python train.py --n_layer=8 --n_experts=48 --experts_per_token=3 --d_expert=32 --d_shared_expert=128 --activation="squared_relu" --balance_loss=0.00305 --balance_bias=false --groups_per_token=4 --init_std_router=0.0194 --vocab_size=2048 --norm_eps=1e-06 --tie_embeddings="early" --batch_tokens=[65536, 131072, 196608]
Below are experts of layer 5 (counted from 0) of a mixture-of-experts language model. Rows are named router (the router's row for the expert), up (a neuron's input weights, with its number), down (a neuron's output weights, with its number) and show model dimensions 0-127. Each number is 128 + 32 x the weight over its row's rms, rounded and kept within 0 to 255. Numbers have three digits each.
Before each expert's rows: "comes after" lists some tokens at least twice as common just before its tokens as in all text. This comes from a sample of Wikipedia text that the model never trained on. Tokens count by the router's weight.

# expert 40
comes after: "ed", "ing", ".", "s", ".\n\n", "ated"
router:081124105149148112142149185150198112101174174119088167090077071168098145151138168163082127112126187109123125085124112153140107136120160141109121138156198113169085112165110129160154149143138101122056095106097138108147159187096171101181148180122118096171144191114083075073119074137111096047127139157095144124144112093117097125158115068138121111136142118156120139124117091128125106055076
up2:055115163162182139142159176128098167080128158070123147093105118114161077108089166162070155158184133118129118107149198155114136121144070133153211140082128093142100109070121149132137098101169146166168092149096097153118135156145141125136115107110125198135089144108120115112089165121055137127110080138149201167136126162143096121149131107148108187180181079145105148095115133115075125171128
down2:191151177138132173094121166117075119089173132123162169134113067119150060198123135093144071149111119143132108146140184093186122138149109143142170090132151145103119133066087106117080149103146174150142211128167149104091124098101142148130112104112113122105160067133133127154121145097042140111123086142127136137104122089162113094064111156097152108075110126152178129091150123087089098049093
up3:154135103116149133124087142085094150145146136048152149111107137053200072055061191182136109155103074144126109075177162134133123142202095096132112112099120168120125156158096113110102174114139151095143109135168092155118109082157131132107152142144148086090126124123136116086162126112151143088126143109080054083146142109153097103139156173084175180095091169116169154163173132091116123117150
down3:087136101178154143124138106116113118108144083110110175074139174119116135150114198139120057173162146157167141114193092142152090107164151176138152139194126166151167121097106120116159065065098128059177127112126136132136152083096186070110154159098117164095141142142105150087091044132145146104086188099176179153111151099114166142141108116139137124171166092131179125136117092146115172119139
up4:128103099110077147139119157103140102132157094183135144120095116095119128127124175120108154155150094156093117108150173070110182114075151126131128066090105165132135105130126177190165108156144147098162148207122108134153111105134146127128166161131062190141062136136128179193124111121096185192115152186154086103152172130136131241088170130109158097130128134166116119116152126142076163165135
down4:162100183084147158082080161121180121164106157146092135120133140141162099202128163093099105086183098131161165073075146110109131153085164131137096108100112159157119161137144116122143181061101116124110171137079137093118135134126133132140025121163165111128138113138149088184095110092168129110121142084165118069133103100113184081136113102193106145089172146102117164096129155066159177131103
up5:092083108156191141092161174130099110082149105127129124121151183133103103141078117115083193171094061170097117127120082073150186116155188151178143106154111131167095180200137087096153098128121130131096074123121157109128125136156139122118111107087112147153092182188182114105126122105105114181122152171174125132137143129138145108160185115104184126156169074119134130064120110126098139068085
down5:090190114120122162094152135149110117169147062111145084146168130151132118131100154091164076150099114105141078124157147121148136233142115092093156074123078135126136095114139156092171169128107133168110197117109151155074044184064076126107153110081056130120129122128123124133138087196123081142079111067148153145123155167141156106113131146095104122146106124110145141167111120139132097155193
up6:147141147122088120144129098128136079145104135112128118094154089090131174087096135101120115150162152107181118104242176100178146105152148106148085094168163182125138103177137097118110097112092128159103103100124130143135111077158125091115159157158144167209152103111107105145053051089154127145114112106101078179101161125063131079103080181155110139122149072120140136147090116154142172089157
down6:147162130144131142076117151168131141060165175201083099118117112143182119084112044153168126139132147094133144160082140072169156106140180140135114104123130154088119195129176086137103063094153181095139149124061167143172136093105136127133159184125138175164102150121148176088113119143177127121128101111158170140138139117150149173160174098147146120078106141119133135143171055056134090136132
up7:108176137062100148128125126117191159150153083109163158135094190086121157078142123066122198143060118132166153109146116141084150117139077138088063090108135124154131158123151129102155108132102152138139155161083102070177120104148115100147169075083155151108069156123069118147147085111134104156093150141124108177159176145099156130178096070068165069163150151150085147122142113098150093134145
down7:117126093170139132094130139147083092094155109167109125138119120167088156135153176085090122145174113146075165139116137073120095106129129122150095096025068180118089085200072074085123164134159102190178122125130122115118129132175128116141154173111118112164110129206138085077149118102073172158125136099147123162091192134123128182116104140113113135158068122142191140173135132136123105097150

# expert 45
comes after: " |", " H", ",", " h", " in", "|"
router:106142081136138115144150107194137117165131152132149133119115118129069052117092168164129118123132118126120141084123154129101123138088235123080202133146165094149133081131121106181152137142151111121061137136114119092200172108102082165164093176104127102129177133080120145130131075118118129139087129180104169099116140136160129108194096073118128127157164171117144154084104068164121126072058
up19:148107101110100146206160106191103110108105115116153102142094129124120095156104131125139106141148158139176044167147067120114110131175151141086082130107104128174125151181126172146060108092113101155146173188103131057151142154147137104142102165118175129069076128126130126111091103126173162100194181133115090144147140120158143122108055098152137091099138163045163127151110187162131157149126
down19:144115131119125113150146105131134184115166139071103116135137082154153132139168071097149147131074111110114195136145132154186056115063102173180098199141101130173069115146112138165163065115068078111054115153105099132117054079103128138118166083166160138082142133172175161159102137143138076136121170158102131120163158165134146113141192141194178130119115120131153106137121120101125131141121
up20:139123122107134055152156175132148118167097091160177116170049098163106176192159042148133088129092184138114128138149141105155095148181126205137141125127086113135150151118130105160175122195109100151131096160123158070145119112130111141145143132072117161168071137123058130160085140146075170090137122180139124159125119123165141119151164148155095148150158106143150125107207113154098111094086
down20:157072114130103157079164131173155143108139104078156114061122122104104135167121174155121080153119127063128124141067127115183170094083153146069163134062108126100124194129156148110154126146109096158113072104098185116118154172101088152136136133142186182066099164170089127106090174170162162102054105120094092162107154119157106103150128083143104158149114173099144111166150098144121109102109
up21:142130170143140132158166160129178187076119119091096135096120142094156141065130174116166144153148109121164123177140134114148130163179060158085101154193169161125105158104178115157113105120136119120104172150192106139113135178156090131066125076107132091125100145106097164143152091208125118141090145061129110184050072106135105072099151081138104163122179109115154094105099154147123119143101
down21:138124077167131150114154097079102148186134096126170131117142119129139157117159127129140180125082127121086146126093162097097108171136075087143108103101132150093163141081152174115073175098157092110144136140116143121148115200141167144177069157173136174128148070141086158090057115138200163131141093169128113171132154174179162086085106127136115073081138153146115207124178118122146128067106
up22:105071109187137157099202137140167103128126150119129143063123115093120108122123114137142031155147107109118147120101169166078189109116099189137192104081104104122128136153125134155086102113130160124119135094122154097172090113104108117127098124160179121126103131104103101116097159101085096131126143142135051171098138153116146129157073069147180139067118074065164091089061113126105073128166
down22:077120083119178138090130117103133133135096088104133093144120121110153150102140095130149154161227109055154118135138136146098085097105106179105094089122098153145165128049110160142052102119142157090080131158194204175148152084133077166137173107133102074094100139133131144139133185147133121148132157156166127164147097113090126079134106133127065112141122076135164115162154070119094112081110
up23:203123136144075184142150107160138097145144137142157130156119145182124056091117146103153213151123139084143134103121132155140140134126136108072147213148043153150193090080105147119175193166160114124130082129164115133124123162115133165070127148160096107167153108117176132139054155099110118131137094116127174146147054066138155151097132108091133127153125156124152149170165166120137143111168
down23:159096086166094116093135183185129173117137112138109145153154115120193142152091133082109154151128094155147135144081125184099069105095091079124148103102192111185092176103151155098138050159141096135172054124156075132109121119113136135125164141117144162148065096086087133161101173174096133093128123135143137189120178155157125101058197136152150115129123125133096138116143144094135110178180
up24:116156104140186069149126142111121111149129007174119170110156096121107145201140113110151154150089140138130054172109142158086101186127150117151148087142154131160175179152125079133119156128137097146108131124085187115142131107065180126175108158130125138119101094077111131107171094158064142098112150143110143148165176102099140178179127120211091132150112112093161103112109121130083149106112
down24:160209095138127142130081086142113121131110131188144142160134135091129047084112139144125163137140141115082108105162071125136117099115050071115173120112191156148145095081107190142133146125114105070127110207109132144126123131195117112094108066172186101118148058158177145159150160098143156132148149097147158125124174119098108133154143110144122177110161146132154114110129072082157175161174

# expert 24
comes after: ",", " |", "-", " of", ".", " the"
router:082137073141124126156138125167140121151174151083133119105135050115138082090094146178084143148127124155134125110084178178094135180130140189130166073156173109168074130167198111158175138206194083117122104157105101104143169115108144166152097137156180101163125185118112145081170083170118122113140182151107117114145126121079137145144112137120140136167168173136128149112082115191110120084096
up5:176109076106134141186172079102171126148181115113092128191127115120090171088140159176160171137173128123069193166079131086148148115142157120128154123088109156164130101108110169114117180149170111128123105107135127153169174141101158139124163101136109093150134122156114173083116152100119155153139173077060166130088110163168154112104107104150087136178069173182115092174127090174180153175144
down5:166168108124144178110111141079095128134075121150109202134134123067196086185150109123126102136104064152114027110173088138152084133064105098124159140090120116115144142144158128188092134101120111088151089112081122136104162110145135113127051158141130116147148115124123156148134068153129119171066163120127073120106108141093146126205138075110106128142126128112068126046103132110160122111112
up6:141101112124183110141148090125106139065158116121079148085117130133159191189118114122076147135157118094137112093190116156125125135180132098127157190107118156140143159179109121153145063082147061141148130136160135046165145093147146179140152148082137128084134159223095084074207139148161144106140097112091133148110177113195110134141155126155112171131146125158179105156088113130161141137112
down6:099063194151167140129106059136126115128102197131090097139146153078111100100146149119151190140118064127076162169124096138106135077146166161070121113096171111171101149165125130146133136104162102108122126088111172116143138111135100089161124136106127124123086084146165104176082101124152102124126089124105088102071134150059153130104231090129166166149135156106067180121165143118096092107163
up7:154100200115142138133123109155083149142162157152141151189064145153184165112143157183148096114160075117155138142155158090106137123098099199145099134092175166106069129190138159092155094141171055156168113119137154102120145090152162141147095118131113161178113095176119111130187131125112094193105122140179116075123188163118182142130112124087183090135194110104122157104160118144137100151134
down7:130096153152101145193119148119135126128104128110123112109140114069193109133111118091111096072132134115082072127153100093117127157141111163149127112111145118076104120083138132147153160153141026077166101201174124214083176162110164097160114074126145167055127096149111124111083125158102143131146158138083166145120142140174183136166133136091183140133111144133131147064163143146132193184141
up8:180105135182128122138187126109164069148152107171185160123147088130103109094049145108153118130149149128145186107147093088112136154121101102175141145129139138076090164159122127141139126194151093170126140121195099144106142159154162161193155142098178191130114100162112056113146125163115161124121101095099105185143121056096181101128095171169116074126097174144134167145113070106127130113089
down8:142103123106177105137134139138062111152135134148127097131117140066155045121145133142161158174095127132178128128118137103153178084120114169146129088101121154166141079203093134098123104172109111118096155100112105169094127110168159158111098144162194154166113154184064151133141127137146126072074134109090101102122154215083108127169096135093111104118148149101197054080116160093136186108123
up9:133146107157097145109152072095130126109104104155140146092128083156123106055147161107111121171136101103138144187100143085097166075069124119117129097134090171136164123119163151156146091157142160097100088110145121142098167133165136181091131135135129121119120145129090121128107193124139118107142178122157134079085164196108082161154056187171174116059094119146078152089164123188196193140081
down9:142105127138100135127165079098080156123181113125135080150126108136087077118098122113143097134107117116100102157120147123145135198178104125156125147189138090100099143111113185121154142134149152152185164160065144138174103144112168128081105113066150145113148129146123158120140111179092108183169111082158163097165183169137181137118215217188111106144201115118144133110163124121157083183128
up10:079118127144079111139193135149154195182092129156195124112096150092158134114133121096151154150174116129148157130119162115103126175167212095149112124110197120093100117174054123129080113126127115152155122102125126085110104128166131089109121076154172123197098159158098179123178156148148108162111103166070184096081169101103129133077173129145192174135163138165146119135104116171151133130100
down10:141121172045141128136124127113130085145122142120037078169118155044135150068100137087100144160112131117155072142155147161105168127114119068113151142110096108131088156092183142120162098138150055140139133128124108130106091106128132091149209110100143149154108114127093162045131080126091160164171157186163162133047152151142173134080120123175109132156106095162157118103127134153140126116106

# expert 19
comes after: " ", ".", "–", " (", "00", "°"
router:136178106178132111164176165172145059146179125111106149101116089190122110064147170121145162133126109174121095141087119151098103166108118126103114095133143090185091049164158127133120133142153106139129138151103131060185148101060140117123142201108148093164171121101105124075151053174089098138126141155121160159124062139090113133122130096105195111183163156170110155096118115138125150103102
up19:142114085113146075141226102124085103126119096131133138147143113122090086134145128127109094160171111091182074179127144085164115161064112134138101171068155136110125155178149132141140136139155211130103123151140185082113169129074121150149137127103115120178105123123231121134116176138131116156109112100141106182149122083105160116142082096169146080166123179130057152168120132115129170156077
down19:091128115145097106067109117116076096129103137124104172086153130105093157092138127095151083125128181131110137090139091083071161134095182094051089166163100184093145112118155128090172123102139199113112124158139135134121102075193140163141061144158155152158188077155166172121080129125159126169078124160124142097155133141109157102155127110130139125038155103090103121176133091095127143096076
up20:123112101122082127241076085176144106099130191092141085099141107177137106103148165119189121131170125170102162132162161105106097145118144162112133161119087160122132176078112129108132085162095095145124151131107105141137094134120177167000144168116154128151098166110094102195120129104121106138089115143129150138130095148157144090110130080119109100123201123147134099073190118114158134137146
down20:175138153142154119138116119076159144187106135129111161086143087184119147117101110082153133105120162062106059170105059148104118119137088094105132126083132114131135111089194120085148127129135123072082100158123126125128098104106090136062143162129159152070088067128127187161148133139164117150094151087165122146069147189115078137103110114174135139187130068121181175141101104117102083103184
up21:160088178125100170115163148136169132058119163147107111162140129072139173117211151099131096108084123156119128139127067156079148157101110145071082114125136161166198154132177150117154107133095067116087154112139105113147129090142144106064135107112161140211178115137142118147140103089120161156132209067128144147107187080128198084128110080106162168113128155114106112119159128143121115158128
down21:124108183117063136207129122175134152106132139128135116143144202121178099076119083097132106113148103110111134141141195160200143113061124203161117086166125126113139145113144120121191179165192126133151114137116100167132072194126181169173122126150094098131072151116123107112106084142113096111120131122152113116150116168176113203082161146112102130077119169158151139143099097137120187117118
up22:155129156135114114114186143134132136130144112076109141144160110137094133115123125169137155156148114173139137161178096148114118131101108096089169072108169107069143170065135110066165151188137107142095170111210095175117162124108135079170147095120113168131115174108078183087184100155090152147119188040097116126103152135135086094139122105199127117118130183184098098088093147114080138104130
down22:067143111127148159137120078055107140148134126091115137118111113083183185115125087125136159123076157112107111138182123128162115101024157095159165140081149179122117146136110145060153088080125105129067106100081120121069143160133162157150148111158167156207144077172104133130128095162130093171137126156138097123166102107143070151125113118116121103107155095122125071090170135121106190171169
up23:103136110160109140053114083111148133179125106086173142060092080164077173134060104100126153141135102111111080105150187132143121123136157132121121131145123139098088168074121140123113138154101155112123121140136121096123084120124146123035166064162112145148154125178096066060082149146117107067138140189150103097174128170153153054134152150107153099087157147135187095096095135142165139153103
down23:129108140145102076184147071130155135132059149107113153123101080138115153073084107140167160109125113147093148099123126099108124148076088193090127156142118097130158082103123127109129087139072115129151172133091165139113091089161119128161235196180095169124078161091138062096123141108153099153142143182050169168179163079122118113130115128100119114125133108152060114143109153134117130167122
up24:121156102139116122138083185143102142124166161134091167097148066134096167179135039104153124111102073146057137108151119082103153143129123120126128104136096163140165155131187175149138127171100108083104106132165186165131129059199134108109142110075120078076105082127160139160121136148135141092148156086099153123138099065095105099095086202162081130169157149127125104141106131110150082150073
down24:178139146098105103101133110132145156123092174096111124142113163120160085115197164128132114182133101079173120153148169114063133135130151122111092097144178093099082121131119131148109149102169110113169052120154127094102109058076133141180092097124185141169140083129121146150139124070160126124078125143116114135068086122080182092122078112096142115032132190096166088112130136113161146185094

# expert 1
comes after: " the", " |", " \"", " (", "-", ";"
router:074176047140127109135127113116147113157154136076116156117081096159133109084076130144101159147142122139148103161050146188074112197129134140153111095160135070150091131163167112162133163207198060096106123151123075118132155172121120135115119134144211127181134118102144127082150101161119136077124186140105106070166122118086108126130146094105152139180122163152099135123095074153128122127111
up2:146097108161105127098113113134113113076121163129141086152091171112171069085107177143097081134128146109124129164176094172116168159150128170144128091175149135105095160200134133210150111125130170123135198176162076092122172171177145134117090082101159093152151183143143133111187136177132109179082130100084108083161129145132140149192135130111199116109112103107163162155071093147121133097114
down2:137140115126084125113124156065119142150160102127155179095200142094115141093123119145106117051131134163152163137144132121086173118163122056157128138107076138145135180103124143130137096154141094071138080106114109147084110125138096118084158134074166112069124163103088164120168158078135201064123076104122151155122164148099148146117112127120125120185112131053195115149115157161098064089197
up3:076111123109054166135111097123107128086180152107120103141100090121119068060149139152133132136120151155111116175177115145105139201144121185087157060108106150085165163131166106146168159102179158105197206130183113153104096182117119129106103103116138070146158136144148129127096083139139064125101168108175119125161129176179153126181163118107116142100185131153135114150106152095119177154103
down3:138219167109124087169094137156188167145109139117144158197107107142144205154108129105129115057128126107151163135142143137136114100130129134144057141119169114103150137160079130142117147169171136165093139161098164145133162173136138154119170149120088190169109175112135128089140156137134184132074081151174151117104130156071174127103107092133128104128112176197067117149224132097148114112141
up4:131154138098184154129096123125126093085118099117123095178109121122155120093122167100144136170113109132132125134127122156172161152072144115074114131133074154073080142081084110144146133218187146117124122108122089135111128204078124129168185112117123154170180178114167036123158106108119156093121128074144121117129158174158141132181160134124147150191171100186169061142118125094141070112153
down4:152117129161141098047122152187181049086134185141165177089082112119120154141193112083158112119083078070151112136111154137080153141094170064113132136117108100138092102147142096148131108123127164165154173122166088116163083125129142076132107147143199125144100062148080051126089112161115128148132123124108115146151136118136170164114148114135090133115099147165141132163141201163105122126066
up5:106147074175132116097053120168136156084087095201117168125086135151127091083113177156091147180064094136104169164186146172146203116123115141128045091130126145115156108128160118140108125131172178156156097165162080192135130108106128129081121075158092119166142161145099130108138121143123131124135147062136099119172085152105141090169145177133075162125122098144126111103152169120117182156125
down5:158141141071096183104140056115090128181130118079144156154133101050123103103105093127138092070092129133095092145127179066136154147108158086132114131112183101112144172162167120121116131126091127135184112137177141117123113080080215116112102099118150130070127123149208162122146141108211127151124087100126083095171165152130103131161086137159145155123157127110136103150088121153199090132102
up6:094179153110116106083135131093081094120129110157101164103084157101130142153169138140117144094096137116131116127179105166167112092181122110107089105135143119146130148108177091189138144150101096154099118123162101058109128148118127142148086114074122224144111126142101111180180162115187039128063141176091138096117118146181176119162160148138143144115188118155091057082119120117149164123065
down6:164119116124165179169178143107149119138097123192157114133138085133137055169071158124104163164160118135103130117102146138087109133148117106125192147131111159123154100147110104111116118128194157137124111093165184176137114175174086092091101163229119156100130073122225093145100131156171099117191120133132131100117167109095125105119122162106051134093157172124125088105143135091107082162118
up7:201103124121107127153075146139116102115140201106197103158085170163135139114082066084175124123140156087103090127111082120153132019160129132152109138113105129173107143151107151111112081124111134091161152128082147048095117147152200150112149069100115132131123097103082126062132152148124180146139079148110119112126132113123118098163118094060131140099111138070142154108159130080133167094165
down7:106151150138187150183164095142183128124125118125158123191102143115034125146101192078182159098108138119135149086101118120123149142112144101151096116149085134128119097127150128072156101132061120100097086158152114154112128123119105178158093150152170124116128125128123114156144159097188131150145113099162104132069181119216123072224135102050124139157065142142124101133093097141161127146166

# expert 13
comes after: "19", "20", "–", "18", " ", "17"
router:132142123173146143127159159192125062143206144127088137118108072207167071043093152172120135137138108141076095128090123114080109128086154137088150120154117113172103051159149116154119111170164103116122079129118123093149178094090167142144135191140139100141177185104120136095153127154087102113167162127150140134121066112099108142129132087132177112139180140181133124102100148135067159136154
up19:144090101138108115099133141164168092084084162192135104096110130122145107080105070091142127121123090104140138083169182134084163127089083182115090066144178119187129146133102086140129072132140107162108126125083179143096088114145181106117165103123120133162076096131097101169197146091154165136126106183110140104071141123135111161121181129057151112130132068177133171064161122153125156143090
down19:112110164108181102112112121140094215136123097066091117114110146133131138176125091145162152093135140103119076095177134130138148154112103154081181148153140145137148108174131159163145132132173140106110095148113167129082088160120095190146124122198075083151134160088124104116106114193167104086136089152097175154136167093161168081049091187174183138191105099114112130129111101143132178163144
up20:135130117109102131221105071139114114108223098120095092117157179088149132115143147142161178124149139153079122125091117106141158138100085138161149151082082146162133130198159102143181124118172094104139145090112102106123126108097110091126133184089141101172153117128127136194125140162140149138110143142103143178149159187211118192155153127163078150170204142130131120169091125156191149139139
down20:092106145127113170167112091134096100103113093096158105106125149138107234159108172088100190102131086127155043070058130092110132183145110170098093148125110111082186113126129121110127130146116160101103140135165113139150114131135079116156130085070121155217155093087114143143149132117085101107114170125152165087191140111148150128096100126170188135147077104146117141095174136095156120086104
up21:154094117123148176146155128084100154156140075148157151131173090127133117112141117128237085156147138133141111154089185127147062098134096122103077124103150121106144106084100135150192098145105060096204126096104097119159075104147165139162160139064105022132131139094155133135182172165127088135100143142115095134116126174117153118143137101115149123099103177114097109090047135116144130133141
down21:159130120081128087180091147179120108144106115178181155183098063183162131112118138136110130123129132073164154162110115097127142086135124119185104093094105081082149070174157110190109166121128184108155081110170109126075152165115154140142106177038174143150113107071149142153146145144097117124137144150137139182105166176134168101120163127140107145065100124102119111130144120146218106134091
up22:109151128139132101107128140174144167102125100133091170144118112200121138049144139103109154105131160144091179155122179113060104128093160070094156078113167094088107164082086124129098128116122135094115111075120122166134148162147137128203114086126101129067110088109114154189179103131128092141080114114140128201136177090102168124121095190154087124111137198101101172113174089150155129161173
down22:120156150088089108115134109107213118145190058089159158117080127163180161090131124182085185133121099116114144125156162110121114107150113084143128098133137148088125106124151122128099085048164123141131171172144121148150078140095171173164146100168101098185104118101109083074194102142098146196121098090155118131125131188136118126161135114105103148141151113101154054120132164159179145086179
up23:135098119121109156094140168070167154152073148122128125131134098116106101130128130109138077080119063150090129177162136250124134176135167184144151105117146123085073168115127129079114125051085146152107115143131139077129161080083170131139143158146048159143136080132123115108100095142061118154140167102120127146171139127159128091092142104167112127118112150162143131157103130132108035076109
down23:070107113124151118092147168143122121149146172098188133143169069155101148151112150144123100133103189057108080088045091115084125128199143155163139198118157093117073084130134107152133136168160148154120171199147174084182144129136072097106138188114185128095146161142195104138125130118097122136093096147154114117162115100163137125109147135123082173171134115094066131106119152139132169140129
up24:101107157136168168200140175173134154134059069133138113126111142125224134167136195168134172146106109116121112114111166131143131151170096109159083110124148120116093132158133176121105096166151097148144074184111170123173113058127082166107108115190154104126147148173079111197105140110125114093141103178131123085093144155164132158152191147117159110112084199122147120161126120113124161129072
down24:062099129112084140171115101149091106136144112125174143117116114185213129131061107151109082125119088162144205107088123179099100107130094105106145150063153140120125130148118126168133111105111159126118127137149144131100129149181139086108111099125010192113131147151090160122119130148076138122159139129105134161221075079119146162092134107133129086136099106091090132069133160092134089117086

# expert 41
comes after: " (", "==", "-", " |", "\n\n", " the"
router:079111099132130119149120123148154138158142178067113115155152111167121058090082139174098150108153143168133104135129177181092147152150131147120174109146156133155078136202185086168155145192188083110124098182089119098115141141109141116172107156142217109210138173117130112103164067164137116102108168093100080082132140123108108137129097157130124143185145127169112153146094129174094095125093
up2:151090173107110151176114158149140163104143129127148087109073110110111128112136072085127131154172148114155134156071112153145066099092077110120127061094182127094120129153139081106096178112058170114142240119127121073094107089154147178154138178146128148130199104167133125129093129097103113121131119149140186165103126147155092193160133160160097077144147124115131200174088135126123116121124
down2:106089154077102111162163159162053124127124135133099098150070189109163133125131168095133082116132137202188164131155141094097166084139056097110109188178122143089098114108098123150148136170133185135130106190189164107173101117128111099118137109122197119170133126131100110160104098159186147122115149133106166076068134173101115120149114100119153155125083164128140070135143174082162148155157
up3:110130136106133098102068148124047131114187167112160159168093191112191211103113098143063109180089133123088147101159174169108092096141156132117110120149130123117156156139125111120146117131107084128180133095145064154110102134142113133149151132141179094194078113185085118096157167190124103168096126122143151142131129128127156153152184152126147112066130181149165086133174115071138167086119
down3:149134163109090082142096193099129067116091135074150077121137129140126125085077201148097126116081061099134136098071166101133120099179112212153117114095186160172076139096127093127084138127078165128143155138163169175149145145103158105160088124080104140178132175117069161155154102131201120092126121143123122098110174094105096172113116074113142142107117087092160159152127126143121117127109
up4:157152101109176143154091119115127158097061102100153169123152106132113147152169118132142110143088176083159123147155177128115068157132183094125108109194087047081181130087135065117158073117089138135122148020079061121086157146082136155126128157119158124122130167147185109107128080127130162102108127109129080141180173135085135171158109098134156136135147112158127127078126097095139114098154
down4:150081157143122201116182155117165093102054115133146172164129207153138159180134172136094130059132139162128149123112086105132146116118169161129148149141126144139111083095123114120086131149121119199152178194172157161155122102135099083173117092112155128169161155092138161124158133156193115111176128094138110144110101085035068201147154104149095089131100131156125130143128163150105109134156
up5:134096159166149103159166114186166149100092109149100154073107145072130126123112158123152186112120140106135145109129079170115177147191135154123139118048138122170185141091113170096173140145122131124139086136147114141126151091068094125143091093058105097084128177151113162100129150129118138136158089145069125130129068062153171116155196167108111109133097129121127088084113240135156134103119
down5:096080144100117079120147159134183096180100168143150074077155107149118074152182161148154149138126146149219151130151154148102102140132154138098141110141148110130145151126105133114126110173122131132142132146068116129105150127078089109184155138173158125009107168149140093119098089133102171109074116136112101093115140133096178190124070072097169119157091076120080177126147123135077134166147
up6:125125085131120084106146057104101150144140111129162118147115130103135149117135168183089108176114124124091155095150147127093161118149180136105113141087152138167173125156129133163083170124101143137104131157127130098118118088148135122149067172110065100149091115102111181142178096151130144169112139196063119082116172160123152102103157134130221123123111085102217085103075075152167194133061
down6:103151112084097178116116128091077131130092108154160160123134138103178093133162109108191157161186075146139125143109150147107081147130123156159080154144131119099100151100134130121094135150098157142113170206073133158077147080138114108133186170124158155118070148114116207113141127158124126066093140120119108148116119153166081091145069185182117184118096151127184083110093089113176091059142
up7:139124082182097175082153086146113104139081151217137124125085083121163144142084110211081115069147102152128107169185101213079131113133162120111140165154151117144169145120143132122119079094121148103156072118092113139120124154087114069107101048112118114094088127151123110143103138159097150170158101184126129105132103170131116124147112165107138121134085108075164140147109118135082176059148
down7:092139148114181115142156116078131088149136094121120143133147124099164173170138132101137110131109101153096140128116167087096128152153113157140162109081079107112112174069163080149161150153119126060195112151133146117099074109200107117154073126177143084055105107109128042149176124111089132161145057135114099148070091138123118174151103149140160119094190133170165135108080142176127099147073

# expert 14
comes after: " ", "20", "19", "–", " United", "A"
router:111177105123119100138158193133160094125140140158051183113144090165148086077102127164112195143142131131107115155133174137131112137051119129096133109169136178168082057152169109177139191120119083148098116173074111124169182092064145168166136197143156093160173163105132111110161111108092119126116125135099112125111113107093111143097107101127170156160148194184086131116097100131117097139136
up3:104125112086122124142174104106127154143077167136199106076149170118104153097089163127146116120097147128122142165123123152127168116088109131179091120172130137130151141160177165170146166049178132110139156173105104110103208154121141154140087122159091114114080069126145129090137113147099179143141145139166127094130131119154200145069185065118125075175104167183137130055145063175122117109117
down3:171143155138161172146098101139168063112052148169102114111108083116154078128133104063061150145056123140158150125129134138161153139089151076193082116143124156071122128107120168133169142103102151174111084137141173115080095188125146080107146150183157076109100103125137139075194123091166123143154121125122137121133135105149091153172194115057134145099119151092144151171103151111108139156166
up4:108136123178109103120095133159138100180147114112098136108112122130108133093175184143107129102147087161158126083167152094112133132176111108099142050125104145220231115142131126068161192097153160084136138098134110120132156127108086173132103059176067108150151082202164143165140100120127165173134108115084143119114126175154107084128109151100109175138133145099120107114098183116144186138097
down4:093137130123118135134084169096112159079100205133114135125091163121116112127139118095102122064135110127083118155145085134140086145199130106152119183159135158135098129102139139104137140155087087143117091145101113153164111128143124152116130111181146136036129122072140163102127127157148125116108136124191126130212115157147086140099124179145060186123226107159112207128036136126124087105146
up5:142104100169166134133165111146150095129102135155115166032149155098133127110099138124154113106139117136132139092130167096141133179136154074125159125057167139161118155103135120137147210156116082115101043112123128093125072105141137115148190162095135079167093107122143158149175168124160093137146121198096153093102173101111113063050116102164150140161103107092171142142156106121168074127193
down5:123140059126047141163144182135158089157089076143152093158079167127138104136113118131070114187131129128138107093157141174143174179075119129097111099067205111113139138127171180121140178148159164101121098145115118072092107138178077163134151137093110199204138101127128103112143212113172087135121138103130177110125157142137101149086118137161137084141134136148157120111146119157070125110111
up6:103059154166057131152147091154140145127053145080130145088116127108124125097091090136145159133143118096121088105179099190111137122157101095112102077135091122078136117196094179126156145112138112092116122141231124164105154118075138104149113149161130094129161132148083126140102105143089171083136138043096089163156119142164161150144177135121056122180146119195152128081128104109128105124148
down6:115215144128121098077126090136102115119168121144147151119097137142100071123109110129059069093208117129108110174114145073080106111181121124142183193086139129079138086086141141093134106104088128133108136159099166082134115153077142141189138139124159158159119114179111092166153170127062107165154095177095099173110125132146138174124111092150109139141136080150157106124064206141106151122121
up7:090140110138111140148033112111104106099122151105166073102117136173113162106118138080101128107141200103090163176140132132114128106117170157136077054073148101098126105075134121139121135107143105097171088128080173164045087161217135145102108127143154137163070191114121167140067114114137087140139080121165111170138177139134143181135116148151110143120147125194132155144073131144097115102129
down7:154120154087147157127169193048141111131082132105199140157152101186161102149131094123146136132155122094112164113135152136116132110130167110087121193137115124173114092137166108163172162115094157095102084075106078110137183098128150115141147173079150101078140054141154132158130106162062143075160179141125153120162114119123154113210121133128123186095064139126173107191129126163126165155108
up8:112072092232129176061115092093064166119188141118041152116164150132124151126151133151116057131134123081183152116154115166112186115192123122091099108155103081090106108102085141123153115136162111114160130148123194112119113160088135091119150107071148120198117145104175117088130119110136132123139107178132138110116127124169172153179137124135123153112146150104148130135129101080209099148112
down8:179170114134074153086147120099139147075098136093189161159097068144087128121133170129161113127152092154104214065141081157106136106160090127147123107065132173218144123151136067100112094106126136149166135040102087110125174107157133161139132151170130118130158111102133091112159124161125114141085121097107120147078083065152110120091098106130084078128137156175176101119107129166102110129155